From a checkpoint of a small mixture-of-experts model trained on Wikipedia.
Size: 12 layers, width 224, vocabulary 8192, 22.2M parameters.
Experts: 16 experts in each of 11 layers, 1 pick a token, a softmax router.
Below are experts of layer 9 (counted from 0) of a mixture-of-experts language model. Rows are named router (the router's row for the expert), down (a neuron's output weights, with its number) and show model dimensions 0-223. Each number is 500 + 25 x the weight over its row's rms, rounded and kept within 0 to 999. Numbers have three digits each.
After each expert's rows: "comes before" lists some tokens at least twice as common just after its tokens as in all text. This comes from a sample of Wikipedia text that the model never trained on. Tokens count by the router's weight.

# expert 1
router:513500490482431469473466511487487521461520500451523495510457511510501526501517462482449500489459518541511504487486520510461465492466499496469509488498494483517510484539498514442470499510519486447484528499509489445511499490521495518502489454474516495521476509510550509476486534493492485484561493536492478495483509519467468489525505488503498519488509508468518501511495456493513502504490519519519509494504512532485424507505540532493513519496506455475492487519509450487488483502450545504502538466490543528531498538467482547479490457494468488549535487524493482532481483455526516484521533506482481520487463497511499429510500504528480535510546482509478539464485533518510485510552
down4:459524461549541499516544520535512476513460487492492522542511513519506531529525448514490507479484503494554467496522516490466501518498517484489500500525532482535430499520494494528479518523541479509491482508522510496514518527488526492515552462494524516498505475504497518476526500539498500490456496455493500503496515493473480503534523476484535502514506553501504523508460479487519518511471495494526443510501488520469484474447574484491521569529545476513502513464496479534542483553483497500506528526496463503511514525520480526512490504513479514515496551463523473471524498484492503533512505487522487503504493473483549504484542465471580499498518476488488508466505502547512511491528
down5:479522497496467496510530492482497510487498497478507503482495538527509535467510497457544522513538485438505474490507499504458511509505495491489509478507480481505530528496502517489494520484508539539503462523484498549471500513561465466514527518508532532515517586498529475494473498475468500514476491500487480505477479477525482537533478494505484529474518497519446507519527514503511506498481471478485520488484481496516511514501519552491494499513477519527490501462449551481493517532540533513479508528503522453548484494495497526510529525467484496486430515572439484513484506485526513499475495502528458525521482429540506499490505519456494437526501508500494500512476488483469490552494
down6:517487481507541491535516508503504513538473483501510508474525490446471459472538475525535471493450537526460526497508496516487492499506484511476540461491461500511499568471529494494549477526542499525501481506516503480515534543489496510476517494491441485493499505483481503486468459530494523465516483435487454506499478533492564546507528521508510493492458511480499482534465490490515444467507516488457510501514523466542462492519498433549514477449516500479534510514501473474489508515469482495502507515507480507531528515525484489540497529499509497507464499495524536497562526516503504522492477500523521505501548488467491528535527513509472504510496518503517522476488495497496497482442
down7:509468509568512489499455486547490495499463483455470455501520504523500496514509511487487512488510473514642500538503500498497479485520496511536516476498519522505521541505511478464484479496472526500483505536489538495468480486463492511464508564501504488484476504483493458514499499509507486519487511473519496530531505453476466516518504508507457469465488514513468511504483503533472515507481538529499519503509494492477480524531490487480513515511535525462511476438537483485479512540501516513478487505475532469445466539502475484478499502535491536520490507485478516503500493483520544482464447476516474518466509475523475489531502505516481520463517476504511461514498494534500502490552
down8:499493512518513500496470523472531472477541471528466480520490499507531536531530518544489496499513510510531440540496477514488484512529496480518492550478534462512546499528518565558483477479519455514444504512472467505488504475455529504498474449502502539473525501524470546501473537484497525499534515470520481523487485528521482500517479497525483485476463480507495511524558485481495512525526534521532475529489468501510476517464483488449522504476510448463452499493526446482480469497514476543519493478530513516477537540493489492461450490488522525512494489476486526506525507488509509512492521531536492508531492493475543537464522527475501519492513516499488509487479508527490486509539
down9:484488516497497502544459501519474517531487513495473478505521504489470480465502494532488490545500519513452518497523464496537500474506498523515491487497521521462571480499470478527487493490462513464538514510471472486548504536480492521551459587502514474450450508482458481516481510483479483491545554468512498489543523492527501523492474473486490515508522478515435467477515507491502526521562549501548474483515490512498512475493439513483490500510506511511496479566516501475505513487512514478483507492487453526489513466487498501506488534523498503507500483506520499512475542521489504459454511474505571464499472471500514510518528487493527505556516501517507506491526495500487524497509
comes before: "1", "2", "-", "9", "0", "|"

# expert 12
router:505476504478470481464486489523467478472484467500499514492487512539499528492490491506504478483485507486484500463458496504501468529499467486518488539514486539476545493501517496499525545496510475526511531523495482498495516490508526486524507500463524511490517542485501508498488538505565454523529545462487477502546464537511496514531517500509505505495481463485496500492521494541489519493520519493521562529482493510521480457473503494489493569499492460494467455547543481502476477469498564477501518484522541506489507510513500454453544496527496524475511501499450477591510527517496524546518482537465518515525524504452498461494506552488484483490471483483503489484493485491524441529497
down4:483494518510553487473467503506500485515479484485515545467523467493470532507511447509481454516500515472572511482527500466472439502488515506494545553487510485547503512538509492524499528511522469488503506483513474501477534467466488496553531496551499516495515458510502544484465513503525511517454513493474457523496537513487474516481490466529515546506535489492497539499511547434494509482507512512541507552495515504499492457512520527503490536493529488529539469531470483510550512461492463492481528480506530483471522500502520534518504503510464444497495529472481438516504495453492503504516502525508468478497495496490498485482502510536500509500510521514477473471505500533484537531473
down5:515474470526470491526520498509486545516482521475495495525493469497488521494520487459501500525508501509514458520482461480479483520506513500509500480488562505529483514478493510501506585494502509509501537549468575492475496509514506493502529551486530499497551486520505456469489512490525498465489504446457472509471503503528475505490493496527516489455503491553458456511476528503462518543527519474475483463519469491531503508472493514484484485493497501489483498495513508502487479512492523474540501470519487481489448575485536441478510500526525502489514505539541502492475501490463522468482470491539457491543480495490487477515455479475484491516510538503558528513496546515489473517529
down6:542548528507497483505483531517485466507483497488485530485488492466468513515556493470560486507508460471426483484491492508484467488469513441520486468505485523504513435506555557506525492484527528524511485547514511527538510478492547490493529490492496513471472486510485521488473519537505545494502525488483467454522472503469471492527500526480495496517462521531485497489519470480484496508470488507490544514496490461507536527530494474485528481523479500461487514525492516456521533493475480461564529543482486501531499466485480489547527537535547509498501514536511489506531470510527521536513505478487512488509498506526507511499502517505523499490499510501539567500527497520505455510477
down7:499489524505512508504512488519488528492498495495459497491497498463452514486508497522497508505470490524603482525560516520512488483514506503525505505533518493532501521482500494522481482545506491499534512468466459509467494505513518539441479517465455505461484444493466520507467500542461487501488461514513494470506479493508532481510528483519478530502505522513512515506492484516431521508503504518483511514570504516493499489504521495494521510515536469507452459478518520492475479520494481517503533474500518479487473488548509534505521502468467517556496506449512487531502479533535532484462488502531464445481529469538479521515496475505531552512487505525441491486515496520511507473557
down8:498514508490509464471535532500504516517490501475468494479519502504508517551554500469494520471483516480524545539515530505507505477501506515513505502519484496470495504502571510573514481523475515537486509462491507468503487483519468497504491468490508508458493537501482517444492482486486518526515442472481489504538506417507472499490477441469508523492534488460526504537507525549467484459473468504479506506496528475474464522480507483506503447510469512501498505482491470468529469514474495503510488496544482534500545529507479478479502473537532466429495480482521466501520479482524488497517525472508512517517435495503510516516480476524493503467508517511501503543501502491461506514564
down9:525500517515479517507498498517466488488492477484514461523513490457470477487509512516507519478452513481483488534509503561480477523492473505516465507531504525516531509462465493500575530518511510492526451485492463487498511468478515538509494533508489515507500475461515521480535501533523501500505502504473532471532519553455484501476480469504522515530473488506505513538506574486504522545490528454513478529502518529510511493489509493492496517549506504516462448500500461487568533488494471509494522528477475520456470465478470501538535485527489499483472482465509490508482521524504504522459486502504522461502517498488490514506527469506483449554494553555521475452530506499544526498512
comes before: " ", "8", "7", "6", "5", "4"

# expert 13
router:473512531492530502462455471463534503474506487515507480429504509516511515487519476489516481574509521483502503473465473501483496493452453473528461516463547512477507486485486488472466470459512473481473487506456532536505535496438507528498485491526525484495530497511477464511486482470522487442474490508525506496559515483497449469503499514477513491514472507511540562459540474500497511489511479499484464534461465490529466492540508523490488543493482472494470478510517510479521493531539512471552509540510483495509466498474496484490470505474505529510547521490519523542481521485510525513498485504492519508512535480498497496491529460493472502505458481490486505542507534527483477468510
down4:481520497494493489494497499522476493509483484507494492508517548514470534507521488513503443488492493514585508484513563478483493522487493456478528560489490481513498549450517487483429519504528500493546518506517489463483483478536469501476526474519533527495491472496510501482523488518510531474484524484465511496456520513509438526489528567519532520493483517486512463504508460521527436458499505493477489527514529489501507507540491481482520521516545475548522533472526499473489538539516541493489486501506442509497473506546473538544477526507489500523500539499480534550501497457491480475501511502530466519488479490499525518477492500497487490499518485499506477482490492517506448524500
down5:465509487489448518467501498511474515539455522522515479445501485508499485506525453483526534493483490442487512470483449510492437492503496509492483503473528536539501539516488477488475521477530474475497501527548510495507493479500491480490500487506521514489516547506511464502505485453504451489526500441473511494515510479541501449508471519448539499521502528521498492532519518480529517496513506477465447554491494501510476502539471522502477532516485525492485490518509475508534453496531531492480453481513494457558496544514511504503507529479491522492507497535504493459479479510424519515507500484480485493479490456508520457487521497459493478448497536527500480476490492511527451502484
down6:531515501503545493498450538477530519502481466456515493518434481485527485455524494523523500561544474473510518547464508445501499484458544476518565536501504501479500524494513481487480459536502486456512481480510518500488501512552498489501504528432527495539504487521521497492493477544477504491489527508479522477469515495474492540502497498505520497503463492520487511502477512483539468504523509507544487489472512473550499526536507513518520508494501511514556532524480528509512489464526529522509537477539484513482514466450476526543477487517508524496511486496514523477489526512463485447462506513494496498565461491475534519497494542465477499517531494491516518510519507482503488479520
down7:513472509507511471512536480537507507489516483496514495470503476515512509484521481519514496513486504543593494511490485486518495509495520498464484508539493513542492509520524473504536483499511507466536454512511502425479533520533508540474498550471504511448508506512487474512490460528498476512462482502491504503471510474488502515471501489491532483499534510503474520511454506453498520528488495490501486497528472500501501479487528520495488492541541478487497484489544521512509536495507508493490523498535471474489505504511529560481490544492496479548454465433494493495495504543551518492478504482525428507457537462525468497545525488502518505448472481503505483561494505561474531491516
down8:456523525509538514485508498480465511537517527545490504494483491470524520474546559530490481463511519481570494515501516557482507496543498461542491490493500478476507499474500491498417479476488460471489493512499503482487494477503525473522479483515532472556505540450531498476480519464477493488508504458558483507518503476503489514489497483493487503492510502475468451512509508487513500502555488476531454482523491511498494586471516501499505533497486515515500478478487502530492477511504515489475444492497510486508483448514492464537486490552490495495519505530437513483507499477484500487491485491474483519493401504502496498480509519480471505491522517456499486513490482481471505512510
down9:518545527507530511501493513541464529533526533487518519528504444527500504482517525503485467523477515489416502475510448493506487478485518474511524449491491497496527491497489513561517529503507504526511485497530525518464499482491494507521500509472527472461452519462501478480510497492495485519531527490497520520491490517467482502491541457477486510527496501550509488501441506459518517526504501475510522545483502489483536429463491438509498509524501535517486501514528511525502518494459462488466531510502509503524544489530507494481514489507515466516506480487505463490504549583515506508457519490471503472483550476495538483473546489489507519548523500536485469488483500478495541508505
comes before: "0", "–", "9", "5", "8", "7"

# expert 3
router:509476482494492477499499536489484556486466520531495518503460485493474541492498485490503478506489521471504517533490550481485486489547508479502514515484500501569525548516528457504535476507547495497520493478572498509452503489514515446516523450455539520513514494517503521486507531495472512510531497546473475489546463513500526484482453440465491495502482548535447556529449471478506507485472515491432506528507513526488489495480509511502492487482486433510510491424503493532467495497498481521498509508466489519533510500523510488541501520504505496495507524512498493439506457504508519522491501506528472494520469476535515513529510502511524510506510508494521478492508470505511473482524
down4:515480540502477509515518460482516490538511516473516521512528491469493531505512445485487498525482493485569504500515541445429544508504507517504529542545522497526529520501536506510509505494533486483546459499514517500459465505511475483520512506523538484504467495455465506521497534521495506460466509478495466527487455502493414520517499518511472509492513514501464497481514504532500530487500526527486520494486500471504479445524558477498520524513511467507511486511505570490515478521530522500489490546522564476491525526493461510470499508446491477527502535511491534496532487486490531502494514509537499491494542502522499508527544443510515521502475496499496489487490498476526463510482
down5:509497504504515486471541507481487496511472491507500514478484510513519550498548491492522519525513483515456480504507505465516469506501490522505510484491535511527444523505527495511475491471457483537530479544448514556479459487532483499481540472516560522492499470526501463502497502500507503518504490478523495481484539488487528463488487502493546486483478500534506500534476477523495450511494533480500471479510490507554514511458470538464494525522525509474513525483485464501535486501484534484485518457574494473477529494528482490507532489486496489469499501551462474492502530482479521486472513523534503522503470431455525493497486463468492469516567491530480506468485497544486463552526
down6:482536480544499528602525476539472476525472504470506487482482542537499531491540470539515515498493489510491519482536471486515506501476478504471483500468443468487493477445515469497517499514527479510484516492526482516527501503523508517527458491486500537478493488487469516487524494531498496511515505495503493451508483491508501535532518504509510525502524550500520484499491515477524495538512455497491551480505490528486483509511488452490501462522501541468538538549453509504523499497495483515519494471494451504482519481480444501529538492526524529521486470501448524527515489485476517474464560500504497497545540510494532560530480499552498509493501496468532485469516519487460501499484
down7:513471516488503484495512465534476495511533466529491515493494477494437531490526521526500467481512542570501463568466516487542455470522511517542509488508483446511489546476498464454497465513469510485528531489477484499517533477487506508507522528498487459488513464480418511493457491528476501508514492512480499497560540525494471478518478492467481517513499499541495520468519511517467536492486481506504518544483547470564530499478484490497534512512549485477504490465520531482496544492502481509503494484478484504473535490483515484520502483500475490521516473471519537528460497509515522483491518526527445470503533521518500485505491493490511534486507552486488516508474508471506466495501
down8:494508498495515462502490552491534447510534510505485533491480546526510522501536527524539501484476516496579457588549467510457472522520504522515523479475490474509504496509514547507517450488524530486447490533487517527491501496513547521464487480515536489482483539513504526445509528512516512485489442498499453485489481482512433482489525487502488493481489513492507514510522501443519527519528495495524466480516493506490505523494521491505503510502486533516517523498508466481480476489472484513480490509529490508525520473468478466504477511521503479472510516514470503559466482514532493515469535468512450521516455518550515537514493491529489505472501489506487471519464468479468507508498
down9:443489494509462521502449486490508509536550436519464495487501458520495511480508491481481519511535520474501483519536510494537506480477506513495505516459488561495488472515480461508505529509519479474507526507455486466514513481485504497508504556500500524495501524525540487494519468506460447506558456497510504504530546537499474494463503512451510493478466450518495488440533531500454509575497531502517510477502511491467493490526498501487472483542525462492495496505513484450529542504495517504470510566483508499471451496539518469513477489492504527469513465511520516473487537500525530500493496509494515467487542511531508508521491536484461514496522523507534501484476528481514481500514
comes before: "s", "1", "2", "t", "e", "w"

# expert 14
router:497524496514474478497455470519522508505534485530502473536482494489509504522501528518528491528502492500500482522476512488570507449503525506495491520474504517503521484501525482537467498501531459490515472446477513492546510510482492472491525504502471526504503514524483458499499534504462499515495534514518479456482527535483536519486443465503511467465504467441455501468471501513546533491545528525479488515519441475518501476468528489481505475521477535490489476508519521535440509486455493477498524507469506497509473515478501512463517517534491492499501488482463523500472509512578525442481511512482507481465547592477515540491489506513516500490491476473493482508542486499496505487511
down4:481500493540533465525489480489497490493527508510498526522528513481463549477515522531496523488518531452555517520486509494494556488462523468451541503518532472529483483475490471529472481516507493522498510551516485455512517529500477508474505490494568512508512457484520539463533506515511517490459497494492494520495503478497441484533525545495493466484540505502464493475482480505545548505477502510508519480487484523552518495495561480517566544487527490503522529461520500512545465488502551494490526497532483507501468511503515505483469532538463503523483492472461464477508481514503472498470521502501482504488528486505457494524491489466496478532512490511473504479536464511517457514532
down5:457460486495463518502504510477515521541491512511500510502518494537479511504519487464510486516513498476543479490495469438465477492494539542509489501484513524519460498522463542525503494461503497502506503517479474485490464542519492467481509504536568532495487522517499474520510470481550479513508460476488513497522502499524453478517465513490501491479489533508490510502544516498454447473483497483480509481479498477520550553485471532453520495492505534486491486481500479501522480498511501516528478490537486429478505537486510445511497442496522469484502499523518503511451502489495515510515466504558454516524479433483496481473545475458486459530500460508495522481464481503488493521464
down6:494511510494552483529484506512517534480506488504548481511465457465501489485529466511517510542506485514415493516530459489503497537453505500502502485473502459488466494497509511488520482465510534495466520502490555509536507520539547482527541528479481511527426496512486491491475475509505524499530507510501480486490524491478568537510507513486578516492519509500495485463466507522481485524519531518519489507487490487501490485503514510523527480500512492528520511495464489499500500504477468497547520507528531483514566483494501539545540456531472519526485521516563472517515507496463488505458495523520493532540485464525522539516529516519513499450494500530522479502500470490493505480535
down7:513485519492476487533519500496496501531460468496526505473473490508537551485493516468520516461470505494503454476516495478521439488487548471492474497465465491512520480512498487465517482504482516439481490503464493486504517563488505490505563498495488479494450486493458478524496464556496477508490473454522500479477520498483515499513514491478488487482538491504472522457529495499485512484528521496527464488543498515529470498493492535498515524506503466520526501468533520479550489532501541481480465480473514448485529524489539483496502482495472487509576481495491489490515506540500535439488476460510474520477558485479497479534506483531519513477518534471478534521473532504461497531524
down8:462538449503535505495543521486523538509498479484462528504503510504504538523508497524497533514486537493557489515482483491534482529495493476496497520458499429438516524519497497516452534529473550459530450487501517466540505470494505464483468501531530518495480505515531505474495533494501499539496493476508484505432517471521446506503521455480485495456494472469447496543527546493479537488499476476480496504544501532530478512484517511509530459499517476491501505481535470487471487540492493496497487469539552529503501487503504474446486507506466460485518505516493485537480498509526521515487499486512476515525506535507533473500491506451493490472507459480483500511489527512484495518531
down9:513493534489490531489503554510477512483525435507508490487509465522514489467559503502447482531529508478487526508518543499532485476436490509536495495514491553483486534438497458515546493520472528522510504479422495476514504522489434506461526514530480518515481493523476479464481508505498526490504496530513530462487504514475496472480486476496495554530499463489453553492481493499524492511531501466533485517513509479511496478506462524488518500531499465507528542502493534513509507473476498490498509521493485455491508447519488500480491471518497481521510494477447486516466516527514509491468480507507516449476552490468499491501523522463510517557471468517498510461478486508521521503522
comes before: ",", " |", " (", "'", " and", " was"

# expert 0
router:508490489474469484500516472457510468481511511528478549509491514532502570517519501515484495481483488534510485489495504536466507479552456518492487503504518428499510498491501466521538512488499484500489477491500472444519505504484539524485520473500501516503451497502509523472486459516486476500509530516517536495510529507510450471481532513484533501477525505535486510469532486513475484506501502471499476531492531553536518448460474535492452520512464440479432465504513455562475511509490446516479484528493521492483529544530524490538496478481480491505519488469490470496469502476536469507508496523502505513480500490489494474539525486498531492455472527520462463476467507542496503522512
down4:459491509496506487476496496484483482524494519490531509505509502476523531516539487478486447511487499504549488463494514463492520521509500503513527508459522486477540463506499483468491513525494493520490498487477505496507496531494485486513484433491527475495489486514501517525470499488539537487459489504508504472500493482473428531497510508469493472494491530528488487483463508473562517507527491497525517553459483454484480483509537482527494525429513518518520542531532523481532488471478536469504556521541509523466489464481483534464522482507495497480468519473498416493515507452481484499501534477493475523514473489484432530493473508517495548513536508476467507473508546505480500469474
down5:486507487493489493513516490516506485528501561509514513487506474516511533494515498441493516543537479533496455481523484472480493534499525510490496490526521501521516509572530492476486517457521496529497531553480515506465474513505486494491532514466507542515489496495462446478503485470568461515470494472424524506448466480507452468501482510534507500460529504499488510493505486494486483491477501474489504501498526488484524454467466535516505507521502494472523501505521489482580464498511504526520465505516507459497495527439536511524501516485478499459492450511493513524506514472450512491503482549533479490502473450513494475512523496460517496490509516477521507477528523525466448514499
down6:496520535519498564505498566536471486503558507509517461522455499460533543485553476498525522537499517542486457461487527470535506483529534510480492484509491478533493459509481491476507501492509502497484526515526480520521507492498556490530501507500536495480480503489495504537470475491528500581495517506502485474510495506487497524517516485474513532540511517531516504541461482524497498497507461515479506491489477485480487499449470514508472476530497507473522455499526475514503499512495468516511507448499493467505486493519523432507492487502463484537460469489522479516522481538476512546516506512529500508508500479515514462487469565519480527511463459508559496505491514493563508509514
down7:482511504488503497488481533540490481546472529473477505455482484497490532478519520452530484512499541529513449533522517512530516457518508549515519472520500471522481525520500450510497497535529497493472489516500503496531478467496472485479520482478470537474492466501489477532501492529494481537491506450516456535503524526534476503494518530477494482500518528540452500514504501514441514506523467531477467534495494521515542495488461496526517515534508494514496518485502495503499496512469510467483465474509505479521458510523564513471523497505497543555491488493447512486548495529493461534500488528537458525501533524504498514523538508464529481458490561474481526505527513469522476498552
down8:552526497528501493519497488460478487476490501510469533543563497486493480497496507486505495455480502515597516528513454503497520510503541506495525470441535519511518514482497519497490506446505497478487514508522518503519553513529503439530467506544483478478508475496529494471473508506464551528489466534524484531543485505552481522506473433486495513492511495523527482517531508496492539478487509528504497505513479510508473541516546513526458499470478501524530481483453524485520509488515506484464481506505515494506509530497466505507496519491518476512478492515514511524470434498513487531512501493506403499492496519515492485487498536471504480531526480493488507513498513525474534530529
down9:487504519482471519499496506492454500533511486447479556534537500503477489500572503497500465511476494497421520499520506520469482487503463484528484513486488522441524512502468490514506502541479496501531497457480515507527492465515507510521517513471503529456449532481524494483492463479485464486521523458491521470470519489525453477466498474480509474519479458527495497482470488481517512500511525472480485525476534542493456500540487497509499517498510464514500463512527501519527500463444508483510496485488518501495495518521462492506517448523502505505507491464466438558459529516530510555498504501487493474475552524480482505496498481469459505529537494529495469454511479526510522492529
comes before: "\n", " The", "==", " In", " He", " It"

# expert 10
router:457477521546556505465525479469510510478504520504487499504503485461488503462513528483504514503469485544512451521528481463457483479494516464488514542544497474492497541478486489507499506510481492488528511498484513499492464486519475471455418528507514502494495500452469488454496466518504493499475480480513522484518535488526446498516465491466515450454512484514524493490591508502494511531499507518527460484508475486519471510525475543479485529508483544504506531500488506530474515478495541518486491511510489465443487490489524483486512485496504488525500513501493500500498509489521486461492504523527478534507506488470534463524455509515504490556507500536511477487469447475512450517561
down4:526472533507486508520493512530500519482509512490523526512498486500455506489499490522466525513509516469526489483501516475493489499468548443472513528524521443477479446461498461516512525507520506498532492508503538475482493492576438436515498494509553512515550511497495497508537535548509519501458480501491445514506480503469472518488524519475503474499504493457473501501436507494532521481478510517496493522517503506489511444501499471492505485496496466485503478520470514501531530505521516495521504500534513512496498499501495524478475506527475480550493538475545481476527480529479471501467526505539479462514477522534460535480525506524458540495514468530510497457464510534434521514484
down5:510466498515467514462509495541503524497469490537515486518506516503540544465511492471524495512505494476449438483492471508489494538491543531504505472486486492528512527537497532478491487447523488499488504522462509522503483530486477487504507520510525563467512508482503428502491484511520461487486478497498477495531509497518421495507483477476528506477499518531476536529565527495482469493475524514495505514494464459475509507518468509517540473468483569459502518489517508488519508499517543505524478478505530448462511516473530490506536506502500490474506480561517466524509505492510522501523477520532496504529496481474532478465552476462548462486520523486488520521516503527500480543485
down6:530522494491524522540557501504493464498498461538518502465437464500489536498514502524493508460468469486463514469530500501459528507478508542494501504480487475490476563510511474530515456476499495491529486525508472539531522482535514522442529505512510497525464537476495490469500502545502506490509454523514466504490493511483525535532507509485524507508469549495457501551503481470481462499512537503480491507477474523474458484519504494523499462496466545528526493504520525521491497489474503501501467512487517493525516496514463532523509483478481512525496522538517478471459516512526527512511516516502474560466490536504566500464473527494557532510518498470483525509551481466513494468493
down7:508454549516492505495522470518543497501475477510493539453509531466493552497507503498528508517426525527531465508515516498534500510514537517529530479502482477527497526520493479473528503526495492489515483503455519490509474479484513510483463481493518478480501497461462510533482454535500475545487519458512495508524557478471520475483499507467500465489523513485477520465525486475453524503556507491484486501508507514521522504501522535490519551531513469488458508478530500529555512510479520463481479506530483452484474509507505499468514483511485539530524495495500481506502529510508536452470480523545504453486523478522506447544463471493521533496497524524460474531515512490502511467559
down8:481522531504492479491447511492507478496542492527459493496533531513526515508528520503484488486519541542555516526511464501487493522523496471541476514503516463504511533492484523483500524502522508491477442496456489500526507491481531468490471475480542499501517552499522481499505509503494514481524480444498469503484499523483487492502440451504522521499444511478509542515560518483472516528505485459492468507515476517515467509471495541494473457488500562521494497480495477501505511468500508501503528479511470512480490514490488502480514451489479443505456491521519542527435472458543493488536503487503522546478514555540489487524517502449517484523473498502497477523476499480445524503469
down9:487463559529469505493437524485438459498523463478487487503572490499534519491521483522460496494481511529490539497495467516477507457511484527468468479479508499536551467483478447515544507531465517520522490491484507484491511476482518513494499542487454512498526491497459434534531481503482518510508519489546483493537491507504488510484460463503487518470475494534470501500522513472517544513517544528510505469469500546487508462493490520520493518484544475525552460483525483491507538476499507456487536498475541484515505504488496503494523531536490465471520488490477479517461528468505493504485483510496480479484534481473496526494512499492538498532465518499507498485478471507547525526528
comes before: " to", " in", " by", " on", "ed", " with"

# expert 9
router:507476510562553491501520505462529486498499499451503505530520529532471487518506494532530500500542499553500482579532482451472494537458467520507532466467496473486492520515510470541512497503477504473532488488496460535507513509485533518453470521515504485502473494461482525466496493515480490486469507490504466527543531490513503454507529486523498483488540509500504495468502513523506483545497509514483492522517496485443552516505465491532538498490564512521516498480507505511463481485466524465496491466465528509449457469488498507473512513479478464473504534534527517476512483528466534474506506487467447500497529526468514504501471465525491488534508531519468487512501502504512515468463
down4:495460507511510506545509478488486459474539527462501517525498505503495512453503478578464506527531520500527453500481538469513503494473544475481513492483480491526488511447459490492478527526515506492495473531483518498486514486488484441530478498483530473492491490518466527540494528549498484504464498478512468537479507491495462491523475527540482515470478500483449508493447486544519494480433509515520479492469522519509505454475537489470534534514500497554511519507482519512499482496510520498489527526520535487513532482514502547483497502507471491507499514459517468473527459527498480488489492508520521545494522538531500479463567512515511510545503464491481486450520487462485483519523
down5:489472513535499501512494508533491521516483540555518514497472491506508490488529483484497526496515501495547451477520465479437446525505529488477497483484536512543504524530502546484491490437497522531522530531479515523507489513537491478467531521525549544525491533518529465483499486506521493501486471495487480497488502517524445476506510474486514533476497564543479505505549517486479503514501545492501534483474501492535537518464501514502519491522523556496504485475516520470534500512504529496506500462518508467505516488469522478494538507507520483474487495554509520522492459508490564479491479549534469485526480431497503489473519462473529484507488477484537506504475507518480463541507
down6:510506504484510487514460558531455493489517531497521511491479498485518521522483474481509540567528521519445531510515518492503543508462463499464488484492494491495465499500502514556516472533493470461443506524496521451527504520530497522504524497521479508501488480499486463462514553512475538499450482507527460484495447501461519498446500478510514533536490493525504532466462491480518443505507474480483498519520480489472514511514519438525502512491507540479495478518479487504488508481537475528511506538499546507524552490542432509545531510452500512518461492552508545490485496504495497531517542511503491501482479490512503495517518526500499541485509492461500499516496510505524479499527
down7:518510535526495483475529500486530500475454503489479517505487480513518562466491514488485506518460514500548455533462531520526510520524497530511510476516463468561506512488507475466516489486476497457480480474461527505491453515473495501507500520458558496496454480509464458530505485518496501528477528476527474532501537469492483488526495506494496487493542508534524541470517465520467524473504481500528492504521489509534502489531515531483503511535536494454505497486531517559512503506501527459482507494491484455464483498503551501470527481497485511544520491467496487471488488501516516471458471461527455451490509481527504480538499466507512523464519514490438521534482518550478499477527
down8:456481510494516474495430534470496506501472470528461503500524528548498499508495516539514515443494512480572493529498498490528482524548522473517496479476499517512532549495471498517499479513503522482510449519503533520547510516482524495478475498462487486473532503509552508517439513506524508518507444458485472526492498521508495502500522494497522488464483493484501539500525513472465496522516485462491482517501474523527461517458507534511482506459519550520479509511495484485493507497496460518506521499490489496539453524503454459498490504475491458530477496492517516525502476502497476507522533532486522492514520514544511513459474540490513462544510476483531489489512541424447497505531
down9:489502532502434477488507524521489517483498468478496482484507521548478513490529472468524535480438496507492482498502497471525530500500496491551537511502520508486510498486542508490507535536502502504513484476493507461492510444505511526509500543508537515472468516494529493483527506495532496445493464525508495485493551532476479507474461512464505521528443499531460536523530487431523525490540514495506471501535519553487481489449496501454525496519497499474511473498519493467548568483475516497500507486502493511476515523527494474490543470525498474461487487484498480525488544503512562529499490490509490451467504512486555511515524459465501467551517523492492480487494482518518514505481
comes before: "s", " of", ",", ".", " and", " in"